Weights of a small mixture-of-experts language model, trained from scratch on English Wikipedia: 96 experts in each of 8 layers, a sigmoid router.
Below are experts of layer 6 (counted from 0) of a mixture-of-experts language model. Rows are named router (the router's row for the expert), down (a neuron's output weights, with its number) and show model dimensions 0-127. Each number is 50 + 15 x the weight over its row's rms, rounded and kept within 0 to 99.
Before each expert's rows: "raises" lists some tokens whose logits its average output raises strongly, later layers aside. This comes from a sample of Wikipedia text that the model never trained on.

# expert 72
raises: "4", "3", "5", "9", "6", "2"
router:68 62 43 19 74 40 53 43 40 43 49 53 42 41 66 57 70 59 55 75 41 43 51 17 55 54 52 46 44 84 34 59 69 50 37 50 83 58 63 61 59 63 57 13 39 72 52 44 44 33 47 26 65 53 53 65 57 54 31 51 51 79 78 63 56 59 49 59 79 60 37 56 98 50 32 54 27 61 53 44 42 45 35 37 22 59 58 59 12 55 49 15 56 79 74 67 58 68 45 42 55 44 44 68 40 65 53 62 48 43 36 36 56 49 53 56 41 33 48 29 60 55 47 68 46 40 37 62
down0:31 64 57 66 52 34 56 18 38 76 56 67 74 66 74 38 40 36 48 59 52 32 57 48 35 30 31 37 45 49 37 65 32 30 45 38 71 53 31 54 37 66 61 31 48 50 62 66 47 39 61 49 29 57 49 42 46 40 28 61 37 55 65 36 35 85 59 67 58 56 57 59 64 48 44 39 62 30 32 32 22 58 28 64 34 39 46 34 53 34 47 43 54 61 81 53 44 72 83 42 34 42 50 63 28 63 61 68 42 16 29 54 75 34 67 34 45 65 62 32 19 50 57 50 52 30 76 48
down1:46 44 38 67 56 77 45 27 54 30 60 58 68 69 47 51 45 40 50 70 72 68 57 57 53 50 32 37 59 74 60 79 36 53 64 29 65 44 50 50 43 38 36 71 52 35 52 35 50 52 54 57 56 23 49 42 16 66 27 56 46 38 18 50 54 43 57 05 37 40 57 55 62 84 84 46 53 44 17 85 69 32 24 40 56 56 72 27 48 60 53 58 39 58 61 49 33 48 63 14 47 64 43 59 73 49 53 32 58 65 56 62 54 38 33 47 48 34 43 47 44 52 62 33 42 28 48 53
down2:66 43 56 62 35 73 39 68 38 55 40 58 38 65 24 43 39 32 20 56 27 60 39 35 59 44 23 63 70 55 49 32 57 55 58 56 46 53 65 34 30 37 86 48 67 69 45 28 50 34 30 30 49 51 22 20 20 34 36 76 59 51 54 59 56 47 63 42 43 38 74 45 46 35 46 53 52 69 58 54 38 52 54 55 35 55 68 72 48 52 46 34 69 55 24 40 46 49 61 48 55 18 20 27 70 74 55 64 45 38 39 27 54 18 39 68 42 35 63 47 69 44 36 52 51 14 41 49
down3:42 48 34 61 50 50 46 69 63 58 39 85 24 58 72 41 72 57 66 34 87 46 54 33 50 34 56 43 48 68 56 48 42 64 87 61 48 24 34 42 49 15 75 69 38 61 63 55 59 36 50 55 49 25 86 65 54 51 66 60 48 54 85 62 44 10 42 31 39 21 54 54 41 50 44 66 48 51 49 29 55 27 37 72 45 49 40 46 50 54 25 41 37 45 49 80 70 54 49 72 52 32 54 42 54 44 44 44 65 60 61 33 50 50 62 41 12 41 66 60 62 47 36 36 61 48 40 53
down4:39 38 64 33 71 33 66 35 18 35 48 65 50 67 64 29 40 47 50 32 76 65 63 64 71 59 64 49 31 41 70 46 65 61 30 71 44 59 39 50 40 57 84 66 37 47 79 62 54 57 56 46 70 53 51 48 58 51 33 60 29 36 47 45 68 63 49 56 64 18 21 40 43 50 68 50 48 38 24 63 61 34 38 53 76 52 54 76 39 59 57 57 67 30 28 77 37 42 53 44 89 51 35 70 49 61 50 30 48 69 51 30 29 61 50 40 26 51 47 38 47 31 48 79 59 29 55 31
down5:49 50 80 27 29 60 36 46 54 62 09 43 41 70 28 61 31 46 80 67 71 34 43 46 63 26 67 25 40 18 56 60 53 34 57 27 33 52 48 29 34 58 31 55 58 66 60 39 29 58 42 68 55 36 44 46 60 63 41 22 62 54 58 66 70 49 49 57 57 50 49 55 53 34 33 32 38 23 27 55 76 39 69 35 32 51 48 37 84 52 17 21 48 51 32 41 68 48 14 47 70 73 64 52 52 58 39 42 59 27 51 58 58 31 61 55 48 49 47 57 58 34 55 50 46 43 50 50
down6:70 43 69 39 25 64 42 72 40 50 59 74 54 41 46 64 65 55 58 33 74 36 30 56 35 58 31 38 50 17 50 55 55 61 55 38 55 54 40 60 57 47 51 44 35 41 33 63 50 29 27 73 33 49 75 63 34 42 43 63 39 27 50 72 83 42 18 63 50 66 28 24 55 48 43 33 47 61 37 57 60 36 57 66 53 30 49 38 63 71 72 55 38 45 44 18 23 75 90 43 38 52 55 48 66 42 59 59 79 67 53 74 52 65 46 63 59 60 62 48 65 13 41 64 58 59 49 50
down7:50 49 22 38 55 72 36 47 36 43 47 41 68 20 61 34 78 42 57 49 34 67 66 57 41 52 52 61 28 58 48 51 36 34 68 29 67 21 58 64 27 57 74 30 25 37 39 58 49 70 51 64 46 59 42 54 45 60 22 53 67 56 00 45 39 42 52 58 53 21 42 44 78 70 49 55 37 71 43 26 54 78 54 49 46 24 33 68 45 50 43 43 50 54 33 65 24 51 51 42 43 41 55 67 48 34 36 77 34 50 74 55 30 41 62 70 33 49 83 68 47 63 41 38 64 38 58 46
down8:34 68 40 69 33 25 42 57 32 28 40 38 65 21 87 50 44 44 75 32 32 43 55 66 52 47 28 75 49 68 58 32 48 59 41 37 50 39 40 22 59 24 67 28 35 47 55 76 59 57 73 53 47 60 49 66 41 37 61 31 50 58 53 45 58 44 54 42 62 67 78 45 39 52 34 52 33 36 38 18 40 21 63 44 50 49 57 51 41 51 36 29 09 40 40 59 77 37 64 45 50 48 73 54 47 69 39 46 48 68 19 40 57 67 69 45 52 56 60 53 72 49 48 63 55 55 84 27
down9:59 41 65 63 60 16 69 59 41 52 53 62 40 67 43 42 48 47 56 45 46 55 33 61 53 33 59 47 38 37 69 37 55 21 68 60 50 64 42 45 35 84 18 68 47 43 42 51 49 59 42 23 53 31 63 33 30 27 57 43 49 41 87 48 71 70 65 27 34 58 47 44 59 60 57 46 44 40 51 39 51 45 26 60 52 61 48 64 30 41 47 28 39 41 55 48 30 39 42 40 55 34 74 44 56 59 71 87 92 34 47 26 42 41 45 57 52 41 21 56 50 38 35 95 39 32 39 73
down10:70 37 35 56 57 37 39 43 70 45 86 41 39 53 59 73 36 64 52 55 49 46 50 61 30 51 45 52 52 31 91 55 51 47 43 37 58 55 60 32 54 19 41 43 62 42 42 28 36 51 50 42 53 66 66 65 44 76 42 36 69 68 36 49 27 64 41 57 65 55 54 58 61 46 66 44 53 43 61 79 45 14 72 45 62 08 54 42 62 58 54 53 84 27 45 41 34 27 17 35 74 41 42 28 45 47 57 56 32 39 48 58 57 51 32 43 60 41 18 24 52 75 71 61 56 55 32 57
down11:46 67 55 54 47 66 52 59 44 50 72 57 45 59 67 70 42 66 38 33 35 34 46 34 54 44 30 32 41 39 38 24 35 48 76 52 57 31 49 50 47 46 47 37 76 51 41 58 36 54 12 57 75 25 51 43 29 60 56 39 29 25 40 54 43 37 65 63 19 42 50 41 47 48 99 61 72 55 65 71 42 23 33 68 41 56 55 64 71 55 30 76 70 75 41 32 56 65 22 81 44 47 62 30 76 27 74 43 49 45 46 49 48 43 56 37 50 41 54 63 42 44 25 52 54 44 41 43
down12:60 26 61 36 80 53 36 70 55 77 69 59 30 37 52 55 62 50 44 43 49 62 34 38 58 57 46 54 71 16 59 47 53 66 60 57 54 36 71 49 41 40 48 45 29 49 45 34 57 37 59 85 58 63 65 46 73 73 42 38 45 52 03 51 34 73 68 54 87 37 84 81 33 52 72 71 53 60 49 48 37 55 43 36 25 40 43 51 35 75 42 41 38 56 47 53 45 71 52 32 52 62 59 43 40 25 25 50 62 61 43 54 56 59 35 65 60 52 65 61 50 55 36 08 41 57 46 52
down13:69 44 30 39 56 67 52 43 25 42 53 47 58 64 47 54 16 59 44 58 66 62 79 17 49 59 62 37 13 57 20 44 47 48 22 67 47 61 55 52 47 43 49 72 63 40 58 26 64 34 64 26 57 50 21 48 47 55 45 38 64 81 32 27 65 73 37 76 53 83 59 69 62 60 69 35 41 45 39 48 70 54 45 62 43 75 35 54 56 45 46 67 85 78 56 22 48 27 53 53 38 59 46 49 51 32 37 53 32 79 45 47 56 54 45 65 49 40 48 55 40 37 39 67 35 65 38 45
down14:31 56 43 39 47 45 42 25 54 30 66 56 62 57 45 55 32 05 74 49 49 69 53 57 37 30 57 74 62 57 47 59 26 39 33 29 50 50 61 35 89 41 52 38 69 36 60 21 74 54 58 60 38 42 48 33 89 28 61 57 45 59 66 84 28 44 77 32 50 59 62 58 50 56 41 62 44 55 48 65 28 31 56 68 48 41 41 59 48 47 59 64 47 43 41 47 46 50 14 73 34 57 38 55 38 49 37 42 53 78 68 44 53 44 51 42 49 50 67 26 43 72 63 34 77 51 27 72
down15:49 41 47 46 48 45 46 60 30 51 63 45 45 52 82 60 57 36 52 82 75 36 28 64 56 38 67 46 59 78 61 38 54 52 24 31 50 40 73 80 53 66 63 49 58 58 64 33 79 34 51 62 58 17 68 75 27 27 73 32 53 51 67 89 78 49 42 55 65 32 67 68 53 47 43 59 54 53 68 57 63 38 23 44 42 45 51 20 50 52 29 15 39 72 17 46 32 45 56 41 45 48 45 43 45 52 65 43 31 54 47 54 55 38 38 76 57 33 61 43 51 66 62 45 55 68 40 46
down16:51 53 48 44 43 40 74 37 49 69 48 25 48 83 56 38 57 37 28 48 62 49 32 60 39 76 22 58 57 47 53 29 22 06 54 65 61 37 46 39 39 37 31 46 31 43 55 37 40 53 63 21 46 34 27 48 40 51 15 39 31 74 55 50 34 51 54 62 59 45 56 48 63 55 47 39 28 34 39 51 49 21 68 29 29 75 55 72 36 47 24 40 47 44 47 32 71 73 51 58 63 36 69 55 45 46 52 80 37 03 72 54 65 53 50 55 65 58 48 43 37 62 50 54 55 36 59 58
down17:40 32 31 50 57 37 54 53 36 56 35 61 44 36 52 55 59 50 68 64 65 67 60 41 53 52 57 44 47 84 45 46 55 86 48 60 36 68 28 66 49 45 46 60 51 48 73 54 33 34 59 69 36 70 66 25 28 48 18 89 57 69 37 35 59 51 40 49 52 40 61 54 57 17 55 43 03 58 23 44 49 44 49 80 48 26 66 58 29 57 35 44 65 71 54 52 59 46 62 56 40 44 69 33 48 73 60 81 59 31 56 41 53 75 39 53 49 41 58 57 70 59 62 30 64 16 43 51
down18:41 61 41 73 41 34 70 51 07 42 63 61 44 40 58 35 55 47 37 72 53 37 42 48 74 60 39 64 36 58 50 57 23 69 28 75 36 52 79 73 07 52 52 44 74 41 64 31 75 57 39 55 43 43 42 38 40 71 54 58 60 48 77 61 49 43 50 57 28 29 42 52 21 46 46 70 41 42 51 73 38 64 41 45 47 51 49 30 73 67 61 38 33 43 54 35 41 54 49 39 40 49 56 40 43 81 36 48 30 42 18 62 55 39 41 75 53 51 45 76 37 45 20 42 49 42 23 32
down19:25 44 54 28 34 67 28 37 41 51 32 45 58 68 67 48 61 48 78 72 49 43 54 63 71 65 35 70 33 37 32 55 32 53 44 68 55 63 32 44 61 33 59 57 60 62 56 66 64 11 53 25 34 69 30 57 81 54 24 62 51 63 00 48 51 74 57 73 64 50 64 34 50 51 17 36 55 46 32 44 38 66 50 60 46 59 44 61 48 52 40 40 52 46 43 34 41 64 42 54 47 57 22 58 35 62 73 60 47 24 44 50 43 80 36 54 59 22 34 64 49 57 39 36 30 53 56 61
down20:48 36 56 26 41 44 40 63 45 55 39 72 71 55 41 51 24 26 33 33 47 54 43 39 63 67 60 89 44 38 39 78 63 51 82 20 47 45 41 42 39 43 40 38 59 40 52 70 36 30 49 27 59 62 34 60 54 51 43 80 52 53 30 44 42 61 18 30 56 38 56 51 50 32 27 56 34 48 48 23 40 58 22 53 24 56 59 49 54 71 20 59 45 50 69 63 52 50 30 32 61 60 59 59 20 36 45 60 45 38 38 23 44 59 74 75 19 44 42 67 44 47 38 47 22 31 51 54
down21:30 33 47 22 40 57 47 52 62 48 47 50 54 26 86 59 71 55 12 43 28 68 57 47 50 75 25 49 53 50 61 77 33 57 33 12 52 88 66 64 54 32 58 35 28 52 78 35 68 71 52 55 53 44 43 28 49 47 26 53 30 64 63 49 46 61 62 53 64 41 69 57 74 37 59 52 61 31 50 63 38 48 21 31 33 89 56 46 55 43 49 49 48 52 53 47 54 58 51 57 47 56 51 24 50 46 55 34 55 40 24 94 39 48 51 64 58 53 33 49 47 52 42 37 68 33 44 58
down22:41 60 39 63 74 70 58 50 66 62 42 55 76 61 40 73 42 65 70 48 39 25 55 53 29 43 21 36 64 85 52 32 37 36 54 38 29 47 82 48 40 47 37 55 53 51 41 54 62 33 26 94 61 78 41 62 61 48 52 51 12 35 56 67 40 39 31 69 26 44 45 52 41 67 21 65 87 62 59 50 62 61 58 57 44 32 30 38 47 51 58 53 55 42 29 45 68 40 48 60 42 53 58 30 56 41 74 32 49 32 55 63 31 48 31 75 64 45 50 62 54 41 47 38 58 24 42 58
down23:22 46 63 66 55 54 64 47 48 59 18 79 45 39 42 47 36 43 50 47 52 46 75 44 42 43 55 47 42 53 50 93 25 62 34 66 31 52 39 46 41 47 57 42 53 42 59 43 43 80 43 27 31 50 46 48 23 46 39 55 42 29 41 35 40 51 28 73 39 43 66 38 66 55 39 09 59 46 52 34 48 24 52 39 20 43 56 54 69 50 49 41 37 56 54 34 79 44 28 58 54 59 58 49 50 48 58 23 62 45 48 71 56 84 59 38 67 39 84 52 42 28 04 75 62 52 54 55
down24:81 55 32 43 55 54 48 43 37 53 48 77 81 53 43 61 51 56 75 37 29 46 54 36 40 76 57 57 61 65 65 61 51 52 41 71 30 71 66 45 53 69 53 16 60 44 79 41 71 22 33 55 58 66 41 44 56 62 39 35 54 65 41 46 28 21 71 28 86 39 56 53 30 57 48 43 42 63 61 38 52 46 64 28 52 51 41 70 38 57 25 32 51 43 54 25 78 44 79 51 31 34 60 56 42 71 51 45 47 32 51 39 37 70 34 23 70 53 81 42 40 57 59 73 56 53 43 47
down25:41 28 60 33 43 40 33 67 53 27 56 68 66 38 51 40 47 47 34 32 75 53 57 57 48 40 67 26 76 33 50 53 22 60 32 59 26 51 50 38 46 47 72 35 65 44 41 35 56 56 53 32 65 76 74 43 59 59 49 46 47 56 33 59 30 38 39 72 35 59 62 51 52 72 55 40 50 69 67 55 46 26 55 24 71 39 42 43 66 40 58 68 57 56 72 67 38 71 32 59 62 66 51 69 45 00 61 39 24 72 59 33 35 32 52 60 25 42 40 70 66 54 62 77 70 46 28 45